Below are experts of layer 4 (counted from 0) of a mixture-of-experts language model. Rows are named router (the router's row for the expert) and show model dimensions 128-255. Each number is 500 + 25 x the weight over its row's rms, rounded and kept within 0 to 999. Numbers have three digits each.
After each expert's rows: a language model's description of what the expert responds to. This comes from a sample of Wikipedia text that the model never trained on.

# expert 3
router:458506542476451538529503518490507516516453484539514492515525523482507483544490510524536511509515481511498512511448529478468529545465526520498478512486537468494478554529523513504534478485461507504478525526545433449462474479473501489528484518477497485489523525507506513496548469508477490530482529482487504442493532493539476556491530475506515485481490519541485521473465525520491512499509
Description: Spaces and word starts. Lone space tokens in table cells, after initials or list dashes, plus first pieces of split words such as c, con, dis, ex.

# expert 1
router:481516508466501562548493486490521495518479478495497470510527520459520465518477501527529498462532450492459503524454528485449534494477542505527491504481523468502453528533510527509523474492497514501485537537527481496467463487477473482533491510515517517492528479534506547501527478472485493522483520486478509462491532494547488499508540472493518487472508534531486523468475536516523510528511
Description: Determiners and possessives. Articles and possessive determiners opening a noun phrase, usually after of, in, and or a comma, such as the, a, its, their.

# expert 12
router:504497550494505498525532532532485518511500430493513492511523472473522506527489478539521500503520470473465508529476512470462553513471478491530471504500520490486495495502519541480541468482492480500495516523513509504486486496476480508506514515510479512479518535512495544544488486531485488491468495491509513462480529463566483487483506451493483462469492526516490554500466549493528518533506
Description: Line breaks and tables. Line breaks and table pipes at row starts, plus markdown separator rows in chart, sports and result tables.

# expert 6
router:486468547448518504550495483511504517471480467534491428493496496483494482503490473519525477503515447497519519507492512491482554484475493480487469514466491443538470544493537460503488479506505466496493515511509496479470520467488485479516503555530510515524532480506507497518508474506503492499494505489480541504499529480507475476508552488491525478469472508513487520482484550546510499512542
Description: Foreign-name letter fragments. Single vowels and short syllable pieces inside non-English names and words, plus stray bytes of CJK characters, such as Iizuka, Iakopo, Kisan.

# expert 11
router:470493551460486518521511495472518531509490481489518467495519529464489480512508499497536519487489480516496507509505530504466525490473527550508466495505516457513494547497526516494488481500500500476500522525521516495481452478472477450532508484501480516481520502522513538503528482489448479495471518489497521478520564485509487489477523463491490479458517520492468503457489515534487505502528
Description: Capitalized name words. Capitalized words opening proper names, titles or table headers, such as National, United, Best, Labour, Cultural, Company.

# expert 4
router:502478524465485501519470464501482483493503486489503513517510525485518476488523479534521507485462484492473492506493499504497511478446483496457506511493490493499493529508500464476496433484481490533476508504500532509523443443508485464545517512485540509515503493521496496483552455497480482505481551436504474475473535474573467526529582469496516494495497517521460519523493541536533514508525
Description: Prepositions in prose. Prepositions and clause-linking words before a noun phrase, such as in, to, for, with, as, from, at, when.

# expert 14
router:488546515461471499533480542458513512460510447501512475536509545489504505528517539490554475483472478458482496496482509491481506511481527518484486495491542445523506535534528498511460473477482510538475537495460510515494502483480506482536519471522514514468531474524544478505531469483492510498466521479483492494506518506538485470510548472457472486476527485521482513500439535541511526487504
Description: Numbers and codes. Digits, currency signs, units and short capital codes in tables, coordinates, prices and formulas, such as $1.3, km, PRT, 16″.

# expert 13
router:478502493456460555522487492472480551466503483507488506496523466470486499522473470539535487499497496502469515499483507483510512504482529547484436480450494463500493480494542464484513478473497518492484533506485464485490460482501525504520460515490517505501525483540484513499493467469494466492471512479461492512468519509495496511547490494491571471465524528532467518497495522510495509504496
Description: Colons, semicolons, closing brackets. Colons after infobox field labels, semicolons in number lists, closing parentheses and table pipes, such as Routes of administration:, (submerged).

# expert 10
router:474529508478476555580488511477493511521474473495509476522528495456530495530502483511544498500532489511467500522444536471450531515470518537508485504501527460468493506542522515487510461486488500507499514546530459494482475487472489483535505499508486525489536511511505536500519474477487477499492499491484517474481533461534489543511562486503509468473510520531481513494460529516550509507514
Description: Name starts in taxonomy. First pieces of proper names, especially taxonomic author names after binomials and personal or place names, such as Günther, Rafinesque, David, San.

# expert 7
router:486538535498505510499488522460481517520493470505482492508512511532484475536487487527524545494453499497487482556469497474499514480483484519489509494522546447527482501482505533513477473487455518550464516502512487488516502476512467474525474524518488556411511482527468519517548477488482482504479496453485513493488526502499480530486556469486506473473474520539439493478467538527480504525498
Description: Hyphens, slashes, capital letters. Hyphens, slashes and dashes inside compounds, and single capital letters starting abbreviations or word pieces, such as Pop/Rock, Low-A, N/A.

# expert 15
router:474518483483487519523507501513531479492483494532491481547520501496536489503524502485530496503509471491454518525489526512512528493473503493537480497491512465522475487572524485490545473465461525519480533520526479478522453451480433476548471510484485515508511541526511552529524487498485478468477487488517506480484535474524519514472524485460513505457531525503472501496476509511525531527507
Description: Plural and possessive s. Word-final s marking plurals or possessives ('s), also es, ers, and some years or numbers in lists, such as Heats, defects, Navy's.

# expert 8
router:481486493482468483487469493492494477498500463502523514511505509518482532525492512465519489483487516512482530516475516504493541485452480539470482500532557466504500488484511524477508476455491487488465524496502500478507485495450488456506482467476535522449493526558538505491497448505495465482476524491494507493510528475515485504531522493486502498465546484516464509489461502529485536511509
Description: English word endings. Word-final suffix pieces completing English words and surnames, often in headings or lists, such as -er, -ley, -ation, -ment, -son.

# expert 2
router:491498572468474480544478494493499500472481472493458460504494518534513498523527517511509501463486517507494525541515508512489550489464504516485478516500538474508492513477514538484492421486486489489485548525505503488473492484492513439514491479501522512505480524540501503521508471482433479490503507476476484483505531493503490535513492480489500473457516471508464533486493540561502517495489
Description: Common adjectives and participles. Common descriptive adjectives, quantifiers and past participles after articles or copulas, such as other, new, used, well known, responsible, widespread.

# expert 9
router:483518494472491473515516482511529543498501491520494503519524474494505488534500479529523474483534480500467524531502512494517512544481519499501514511534538463447518477494497504482498461485469464502508534515501498505501478516489478452566511476519518500537493523508487493515502475507483439523454481489506530500471546497490427523475514498497531477482535516584480539490458533513495537505508
Description: Copulas, pronouns, periods. Sentence-ending periods, forms of be and have (was, is, were, has), and subject pronouns he and it in plain prose.

# expert 0
router:453517514471487509507516533503492465510487480511431498528528504477469497509534508512539521506479501474505493488481513456476544500465536499500477497479485473491482490487508482499483467498459504499486499515511496499490463458505524436555482540505454499538499467515503508499518477440479466503512487481488490469501541500534514517515530500515502465498510526523453543497471549493510516495496
Description: Commas and "of". Commas and the word "of", especially in institutional names and after dates, such as House of Representatives, August 1, 1911.

# expert 5
router:494532488470486453508515508484514509490550468497460492494506507482497506535487502495550498498484487485494535538491547464500511515483513550475450526506512435450496527490525519465489448467486514516464535534492481478475471511500507470592528483482496531505500528541513493523483471518451495510469510498459526491497522481508501511502493480505506466471513502483431515488458533513515500483558
Description: Head nouns of phrases. Common or name nouns ending a noun phrase after an adjective or name word, such as States, film, album, season, League, area.